Weights of a small mixture-of-experts language model, trained from scratch on English Wikipedia.
Size: 8 layers, vocabulary 6403, 42.3M parameters.
Training: a variant of Muon for the experts, 584M tokens, 8916 steps.
Below are experts of layer 4 (counted from 0) of a mixture-of-experts language model. Rows are named gate (a neuron's input weights, with its number), up (a neuron's input weights, with its number), down (a neuron's output weights, with its number) and show model dimensions 0-39. Each number is 500 + 50 x the weight over its row's rms, rounded and kept within 0 to 999. Numbers have three digits each.
Before each expert's rows: a language model's description of what the expert responds to; "mostly gets" lists some tokens that are sent to it at least half of the time. This comes from a sample of Wikipedia text that the model never trained on.

# expert 61
What it handles: Plural and verb endings
mostly gets: " games", " members", "ants", " worked", " songs", " working"
gate0:621560509499571514505534474560445525532537539496466455409461547471434515503545490510537487493513539591442526514485490386
up0:474477455503467476558462482454476537441553554462509557542413513544516543410519499441524514539533590504523532493479525554
down0:492570458490444488519555593500475532600647509581471509486531580492472585506437538537482550546461486454472418513498514386
gate1:465665433549526520472588483450536499507613524468473555375395487449493557590490473450546486541506528501456553484547509441
up1:495449535520434445557462471563442458545499505448633459552521515608416409555539466386473575527554433528488490497513440637
down1:498492525522553444502457487543479475527555474498548504559497509537447573492548477358419533471554417482548419449469563535
gate2:521549575479573409528536513518482468599541475513503498493505530513545494434479508431498414558526532555506484505558585528
up2:574411516514499496415519469412546446533527445497458489478523510556494518522406514515442450552513500466529593476422516476
down2:448499485458463543557460486468490357519618530455521566495524536579488540512545517489564464503498491356510513536493492529
gate3:508577436559468455450532500512499471416585597552540445498502504477488450455521481463552505464489488427395535515487495551
up3:497508597475425533525544530486494474424642462473474541434472427492518537542547508488494453591471464495435508567464532460
down3:535421535537534498454505488551467493489484511397517530508556436522511557499553520508497466475463606622466503576607524398
gate4:423452458537636490518463523465565532480610391521533443567481489481519458430479491493417503489431485455568524501405465552
up4:498488413430516437452468395563466550511483461454516478465548484481448537537568498521520554479475534486548508549452462465
down4:463477564413478520441519572484528535430456466614512429405459484537442624521506489511450535465440467495445559507449546528
gate5:534463477528529531484527531543523553391523533539428550420477600530409510549521539546582519440480515463503501511520611502
up5:550493455420480443526548445479467466508497548442438512473390516563501534470581524405550478532497579504409591510429502520
down5:556552461428502507473482448575552424523443530538456399434486492471539438478474526531543535497529568514364527538498447498
gate6:525495493456541493653410551431478495513428517452574509481526444418382500562442512385497531552503607454506525458522517476
up6:543470482487502469469497574510420477461476493511482491529495423510573465499469540473539545531525515412470522468465457606
down6:588544468443461440525519568529502591563475562477426542521503466556560617488501525524549579534474398504423474464492511451
gate7:373523537456476422535677512505454590524532578477413545527499503566506571541460548519413465506578557527493565481520506497
up7:486462486546401473453509541519493410518550527530440528489498468438480482523505447420590451474428552602512462430480412538
down7:589577488518480514462468443480459481486464492502412557424493490478483495468500498396489499384567496606537429517473477450
gate8:513483468591532532440485488505475513487513528476591513516491486539418488560412509460555506511429504527493502542521441664
up8:527498448485536602492423558458447458442472509460474481476511477470473533545532408514440488526425461539529445458513465558
down8:583406529450527479446541396507412488504556479480482531472468631582534441621464595433530545492455450543516463389512488515
gate9:516527479559526567546515516556441520417521537571452515622488553419432516473582588503526515492462510506503507493481483520
up9:479445425465455543535432404550442471507533483388537572540547517581506601613388496481641545557512572422448489436511487517
down9:491587408554609461492529552472503513517569549459464502456537482583514611405523448461542519410530510476533596427467466519
gate10:452439513391509434503470458393521412463506503534554480545440525425520450558534494388494493565509459526454551496460535416
up10:504554562510447522478561419413498514531562526497387428558533428490453477377524467465516500473554469505461586512574552384
down10:410472415431472517452501417523518472490501503559433404502472490493560467469471514597443486418513417563528532555499507539
gate11:450572546561568516497478595412500641435546501583475526453498548506515582522511449468439552583524562456534461571452521486
up11:567583521527454544548473517484525540409544560647468537554487570453444516458488469438551558482553457428472494601438551491
down11:470543526589508591530479524463564522472483570490601511480440609439542415423544413539552578460494504548577447570460517406
gate12:589516539464570550485462521547502513592625519500495465484413567548574541501550439540559470559481559445443649492456430536
up12:515375515564535517540453536575529566486512483444556480584425561578483511483525439461462482528513505464438538495477469559
down12:473439467544590446484657540496490500566472549583532532536507540443462548497475522508499436495421542477548508578418506414
gate13:419502524451506485514482504539563450500630503470489382419490695461452523572561443370589521465453510602477580547566510527
up13:503537506529432505449486514479530468480549510535456524554534530556493512493445539504395556515448358541484557510414470522
down13:549524518537462491494448524538549477538377554494411464484487479525450441571476468477510501401565456547425603537462490528
gate14:503485524465452531607552472506509484462484453453479545497477527482491557512513564466491462553537506550453580505522465516
up14:483495499523533464555535460598477488568530491419461478450384570474422685494376475545472373482428480535487512507517507466
down14:513518451439604556534578439526493424570558502553526527458489593404524452469508585493472609474506514447505511347416528522
gate15:456561539448520432567543508544537616467574572589441565444429567493456546449457439491457533519589565550474536564545576505
up15:492392364500453508389486565499490448471574606570507477533434489537527510532560545506487498426479474522518510508474510483
down15:470502448469506523493524510511501521548517500560467490449450476597484452494546456560532590509483509551535525483386499468
gate16:537529520561444467474477493506534518456512493498532517472409529560469607485490566410505449492525498594503604525563523488
up16:448487491467553378512572512488517569513400411509503492560448443445392436526513500560597486396440578473471434537506484400
down16:447454481476484496477529570515445541450458441621511503481461541533550559448530540524559433514516527503459559464490492458
gate17:450563511538447584489506445533455520456463477488484525527480513530514519452389520531553564594565524487476548446510521612
up17:439455486523489585514527510533507476502523412443526500544497525468532449439434500632462415517512510382443479490529503580
down17:506527571500447519406447509418495538493499479544551568519514606426600443535500482556528505572527477446535550497487472477
gate18:514491544501556518516430483552465509467547504600443499523489598605487454570510586566470578513514483520530475536507428494
up18:452496460438407611524516475491500473526396484467443471552550518415490541427557506520482446432489480526521406438457430514
down18:570505560535509465564523524484477440527446564543483522498492458495407700530450561497524466493398543496572516508535503420
gate19:572534442497394486516514506516531450569533513510538559514620596447528523566557567535526567573462435495493536510505583510
up19:520534555492470451544525459429564505522481529522469558553534426565505490376458545477530519451557396607536477505495492568
down19:451439545448427480477462571475557500582506543509469421493497575539527444518537503527519486455556475532516474601464501459
gate20:525522454626472388431547473495526528461524523608518527501506653572513416424500535516510582522437536504490518589380495458
up20:466494402459505610559535479477542393482536457514467451556471462466533495535442440515449447461495456408515458421580541519
down20:534463553531500525534504525513488545458460524463522545457536512538419612502564517492489501615433534549445509581540531380
gate21:512479529548517556481569481437605466524435532502480490411420410551561528461487502495496456460514521499515458491462444431
up21:507580580471480455425485466594523527524430534373551540489508519508475469559508486469486468479574420497434528437557525532
down21:555471386462523529520477490532499480572592469533506467484651578544404519482458551531480377470430503550527576498500508524
gate22:485535559594447447520506478457487458494450470542498467518497432573531480441435459459480461484538537471476547532446556471
up22:489525551500483438492470495539458434425458431556514490543555481586456428512404439482528550406510558480516497520457557513
down22:501547486374548514504538441528514474397556479517517494566408522600471367563473466420500476509528551505597497504416555530
gate23:477531612504518473588480442442526476411430504542539440478442486537517619515466620542438531616552528495477585456480530455
up23:506532493618470401450475430472471563425512559444497540476434478481547404558429466561530533522535477485483487478524426504
down23:451525435399560477448463443445420537558555408500532442453535404454505488508533488429514592481428478565528481487507558538
gate24:479512484597573400485505573421441507429490520463413534479556513523507496589495510488584513523483431537468431501529619434
up24:504478496609526408486542559457493426532500476561513567523506606467452478451462531522529476513465503480608533579519481459
down24:465422545434556516530508462506493473574514395494468520575498486474527344629435472488469534574433407494534420542510534546
gate25:478378550467597478513516582520549588509463492513410535532490513574463499482557486535459512523509479570491586469549454518
up25:518450450493491583493426498633468501481519525603397460479516549510482445531474577458507422555479412504565481523559548454
down25:531409492538485494410386539455585453498534525541495426482460447387515418519411548452534496498470473443539488477591535644
gate26:475557500519498500515564557497464492512518604524461458442502430559458417441421505451593600537608475481565554491454538425
up26:506528507378489510614492502616535432453511409492580543425446563504590498503441532516482509526421486476395456436575456452
down26:532435470530528470423499463597408484397519454479533503542580475491534493500522443424500476587516492571505447483440523532
gate27:621520561468545564523516542535552484525465414493467468497506488521381528499576541656500537499395600583513531487543504478
up27:507562436535466392525543523525514518599400437507521485502584412434476470455440505514389547567518477502531537546504495565
down27:488460569524574441474484469479493554483503525554573508572540427480436484584437530494506431499542499479501488439589457534
gate28:632453525602485529476517513513541332534570512485470487496430484561510516544501556523616504492449586505454475499429575385
up28:559475504566500591489536455468554511543643519472503429419451556566484536514623492491517565457479504524502570551470586519
down28:592623601507499498516577468528456509589515512464455427341444490486491529527572518552549461522450451502468591505491538447
gate29:431544502555422547508436463453520516489483515534482519547498512542469408462461549387528546565626493463455606451456487427
up29:421476462541490531568483492474478605521537435499398405468474437576549528530468467536455502514488510459525503446444606502
down29:501458562490553585535464498580484484573501459431575550490530603507534426543396427498472520511473532458524613542632503476
gate30:446460492493430448494429503510504524544559459584508461571404497549507476481440504491520552581503421498546485460503470465
up30:573524437543453470490488523479448434666460515467481504468459554389531521463504479463465532563485567526481482490557521549
down30:506459459572527426389486477416479486514473531580479393519502458427523553382496508442449487608571528471477462564485456521
gate31:469525505482450436479542604556516553481441414550428425542516412469427565616474467550506511468559532563462484466381531454
up31:488491496431569589522486478511543461489442486568508517553444467538493432532454533407400540501527473428520476474520470455
down31:518528527480488518501481524399510468468527455496582570538506607587489365547506611491454539448492476459445514477515524507
gate32:520526374448494465469404535513570498585547522545427487572416515540506566544528557515484504443420497491493477461505559574
up32:576429498580535541491451564491456516416514414390500485474553498409421511490572582521548503449569457520440505438552460482
down32:458478461515497564480448450531574572523549510597462410417473535575487564438423440456544500533562529466450541476554509445
gate33:419473521512441411530508516475476423453412448441554474482455523557477499478497471512540500491518483625489534415505426504
up33:423468472483547543466628445598487547482539462452425501535476581609550466475493472458467457536480460416499484536578489455
down33:437503435507491567500570555531552608511490553464465495584447497497486622453487451492480389509532478480523535494526511589
gate34:431463459474482506474514485495488553564568527453471430570495479454513497630610499390474432397521441632508487437575408472
up34:465518542507581471455572545547562573529420628568453395594530472518493440571478486452434510481477546517512546479643509486
down34:502446456493543475509597511520489462547573552467577512476471553512476511461487493416498410535482471559519518503476533562
gate35:556558548658516531526525612489495527461456520473545465491510507532502566528501511326439459467524494436559573552492397536
up35:451478499460462452438494435490541546482532448454464466453422536495472463476524440516552456516549493500494515412423517460
down35:548370566654503479502566497508477558472537577515528499479459541505466427469525465517472509479532548512521507518603377456
gate36:429507598496486568457541559460484475599546462538435520544483507438548548521497361497464458518430505556537543532509525545
up36:406455449556523419486478461504515542483506457452578483509482551561442475560508558419553431491570473487506485532475514455
down36:446515485557498454500502563451483457523511503517577452492562500622428435506501609481503509444538446518441560623530470371
gate37:583518558483518444503514500476498458456491558434532543408492484536452551469598474635527432545447572417583472377532519491
up37:436484466445482443524455554479451499543504565509454506450466636610455539576563504492536530430467561475528532466537568551
down37:501599527500489445470441485457549562414432499552579544480495543518571451383506515517495543398578612559595468520538518509
gate38:474515511486476449593541496397547484443587488470434426542531453521541610510528572411409511501489544591537446480511567519
up38:521465482454486471467522462504513554518449514530492544510468495584507517445555496479489499455419571480513551525526599482
down38:530493602481427530471521566481563483374413644451500472522502392459524445562515492459493525514583497465382538588480513502
gate39:534514518501456456466423476483485484478435564554526526453489524450417516499450452463540529520597480409413489442518514575
up39:507499562527467542448423535522534557487464525536509515405546508452504557557542427446610495521580436358566522488423518433
down39:477536500602502567485503424501546479458532493524478397506350540467552443448451532367487561404587499423458475481531515552
gate40:435503542531641515486537583473480461520534458469603470558472469440490466521528414487535521466465451548553389493493551542
up40:454421503481444458502507464472484512395573497523483517524493468429561454430537523557517558465442511563456425461476506514
down40:477441558446591510575521477520454590463508482460420478540563492463443450479468488485521408553505536505463469449602556631
gate41:540511511485498447540514462527466538527422492478484439455513468569452539555449560420456517443463582603404512489563535435
up41:593491481447519420513496586519539523546413445513472491476523360496555530496468566456464397468507390514604480508501557492
down41:416570471508515528473509576519531535438551511524517460500451594514488576467521468476491435581491475490523555492566476486
gate42:472506556458506461489477485528507694428467570485507527526608540424529413531509420513515553537475488559483545557621468525
up42:506489481478529501571513492512527432526464505564501442523495506588458544404460494549565495512475532489418421516547502484
down42:482547480506563518503542504467467473564530458512512487483487490538462482552534527471517554501562463572464465573484525505
gate43:616502467517508483578536570496481529528528501459482450513587554433512426528542554507509436472431541470533476512464500470
up43:522465544463489551533554457487490402547549465450507458388451462617431607494509373524590524434496400591541496468559489477
down43:497469498543487591563459523489454448480472454438511566418461513534505649498497450434456557494546497539400533515550529556
gate44:526478550530490430422530521479525574499557521539446460563509593483486387461541520541540494589465490475487450513406453544
up44:517511465455500519532587581543624560505481506485440478531510508464554582477556569483454414497477482562515453512508596552
down44:532497547469483531500522595531416546525438530493519575538591469541483482498593590543461400477531505451540477450602511471
gate45:436488528597467412468621458545475508414547552526446489510487520494465473622529494405567432595526478483591540492510483465
up45:513520504597490487396504536546445527538498572578373469543552472484510460531412520505558498503538441482463483461429461498
down45:451537542559518514503502448579448490524507546478534525477540413471473501507444537454579509559570475578548495525477567478
gate46:506613506429531434444425548492493537479518590524449412553483501402498582457492465411505565526550443466470474473520609434
up46:568421522546508480503449512462521548508438401527617495574466513537492491568422527502480447451535492562569564484516483570
down46:508472553533466477485426515535437484463567553453519498494490492500487565571506479430602447530502478469553506482531488480
gate47:476464473510482538515498517437494568588455452463509397532572470529467493548519539568515488465493571520472459524582527471
up47:431550497429529489460630512500475446411539643495452492479435641450529500448465424480583515524519521455434449521366594559
down47:421465542511441570507502458448493513502475378532450433435552500474606460541475590660539536428558428593633423524480492519
gate48:413520467506528455485468516542494557544487499495477529536516499572508420386572579561529538487462566465521505431432465483
up48:530477524553501458517499527470528482556593468564526431506400551416494531462478447429459484486506531570459497541476492480
down48:454536516477480543639441484511422501545453405455521503443540432528469520512494574516525579572478434515409400543510521442
gate49:527449384499509589509534470547511479605489540515495443514519548522520518597431536449519419518554449617526454552475576500
up49:417477532548485466458543492564497550509531495520567558363446522507408500577527483537524508467455619501503601490517454579
down49:428480478486496529593626533490453428504506465490450553559475498494489517472499499493401497519477499444578538516603558504
gate50:508480446545489438481427519432500511420491531473456571579522477597522529502513430458549492495547511407456599452407474525
up50:397564413436468476444553439512486478415483520590470595521463412588560490467535565404410424535508476494383402544487433599
down50:442532480517506514501499444448493536544555407555501357422540527518546357586502512520452534486569397604508522547399497520
gate51:503425449482509517514426538603454410491527494515490494413576464473561457473446532476450554541474500625532500498491428460
up51:519625490516505477461568542483504572495491581479392512529561566521447572462583559548463529540490509462517559535591483473
down51:480542546450458506511440457381557530512523545498438525479544532490588537449504588504424494442552510407515455540504425472
gate52:481460528471514497454488493527555463456529567550552532483480528519617466523457543453494511429467628426612502495489492443
up52:447473385551437561451479437449528419500496487500607545408480529469539533511432482517530356528464559536614489549542519593
down52:486385489504539569398455499470578560343447513522526417381600489468537532501542424520469491520463457418428583547578564534
gate53:463442496530524529565559561529513533428577533502441537520521446525521507495473434536529583459540412568539523530464504472
up53:404537474451560476390536516493414447552448387448490357430471523507420497483575466554448449489543557503535468497511566479
down53:480447482445404513517449448415512545464484498465479514563577381524535522448487400558524554591505446537568448434559547414
gate54:442508474467550485441441565517456452469502549482508497508363519529549511569514537513486512453502598565528589547451438500
up54:375537544437455555577515474492493473495486565470486575519520556534445564537561501495520599516480499486597462451558461481
down54:488519389455389455485544517423505471489536499472478463462407480453468511464534529493473557525595531509517557464453442477
gate55:477484468526552496491413492507477483556556405547510496559519489492477521576517518460560459457419534500518541499464492534
up55:467472544521522532403483538641455536406610527618505502585468554508558530529494478528552468504620458448482486479533487529
down55:501561482554563541531497467491506425424551350462541509571499537437512567549489453488511432560560526513554538545423432517
gate56:459500539476401466586553411507476553512617541464455499625501507537475549517570481471526417511479548521539554469444511490
up56:498556521446495416442534599550487529525452514466441518524589478508531454616502472579429517519486510445376512521451420502
down56:424482495562495497492621460479563605543487514525386557526525462486489591482513529544573423503449483455475454482452590403
gate57:501465393485492482604428435456504504543405501496507545528440534539510529412478412486480521471526582579486543544534347502
up57:552534493589457509441502520505547473502485423515485486616465496424440504532524456521551537587530460538555518487602573443
down57:611524486540560484500587370578532421580542462478554545502485584512484480520462566511627499536560529510644518443570596468
gate58:418594510485554490466520500512443539525490526490477505515442564458475603521458578503491408548525488488588557498489471487
up58:383496554487461577537521547530576439515469531409411440480522410500500523481539423508486457476564432493469430381516573459
down58:494524388455475485545585557503530462572544428534513400594496454474553476544486441470444456366487532528460533538527482432
gate59:461434572556451428430488477480549563451550530513438497534554561532521569446545432605436527494518561563535467549485470527
up59:437455525545562458508523567537552455492437544516501553531493485478433451468449495452532453487482479546479480497504479475
down59:425475601538589558479562494471465386459498560562550450465481414417518426441531487431455517543492508527533528428466592542
gate60:477524403504442444458562591545517550541562461572597486561561417534494444411535495464514569504479534493485496541493452601
up60:533481552462508599432575517498457469553576567525430519463524473540473517488556565560525496537388589538468454539570450556
down60:484456545585535462436508485528500450534506478408596528558539458516465498532506525565542505488510559458530478483568562586
gate61:435509471486456502530486462439540477507460491533582559503498499557501469522515571436472537548616460440550526528501548454
up61:443496486446516396476479569488538532492454443408604432414520521480528466613457536542457518526462567533580513490599483545
down61:471418478524494461454525457502404387508561471468523543547543553522535529530546517565530513462543487491567496408485523479
gate62:526537474569504431523550484559540577458491412440472477497549516583479515512485515500542489564573523513498519417477508419
up62:430456466568407497494461418514449547429520465453477485553546480556494546555450509493580521497575597560533550513448411463
down62:515440517526436437526492432531524503579438523401506489530488468572479550445566509522426478475470427404501478502542571465
gate63:496501494441533534483485540411453529523383476565524502533545412466584494493578507510482546474490546448447492411505506552
up63:378467469478518495539514492479511459569453419483545463430553482485527466559366524511434447515486428532564491504498616500
down63:514546474565422570460500534563504445321586544498452510476482499559441526492487448484514476525471517550462539516547559454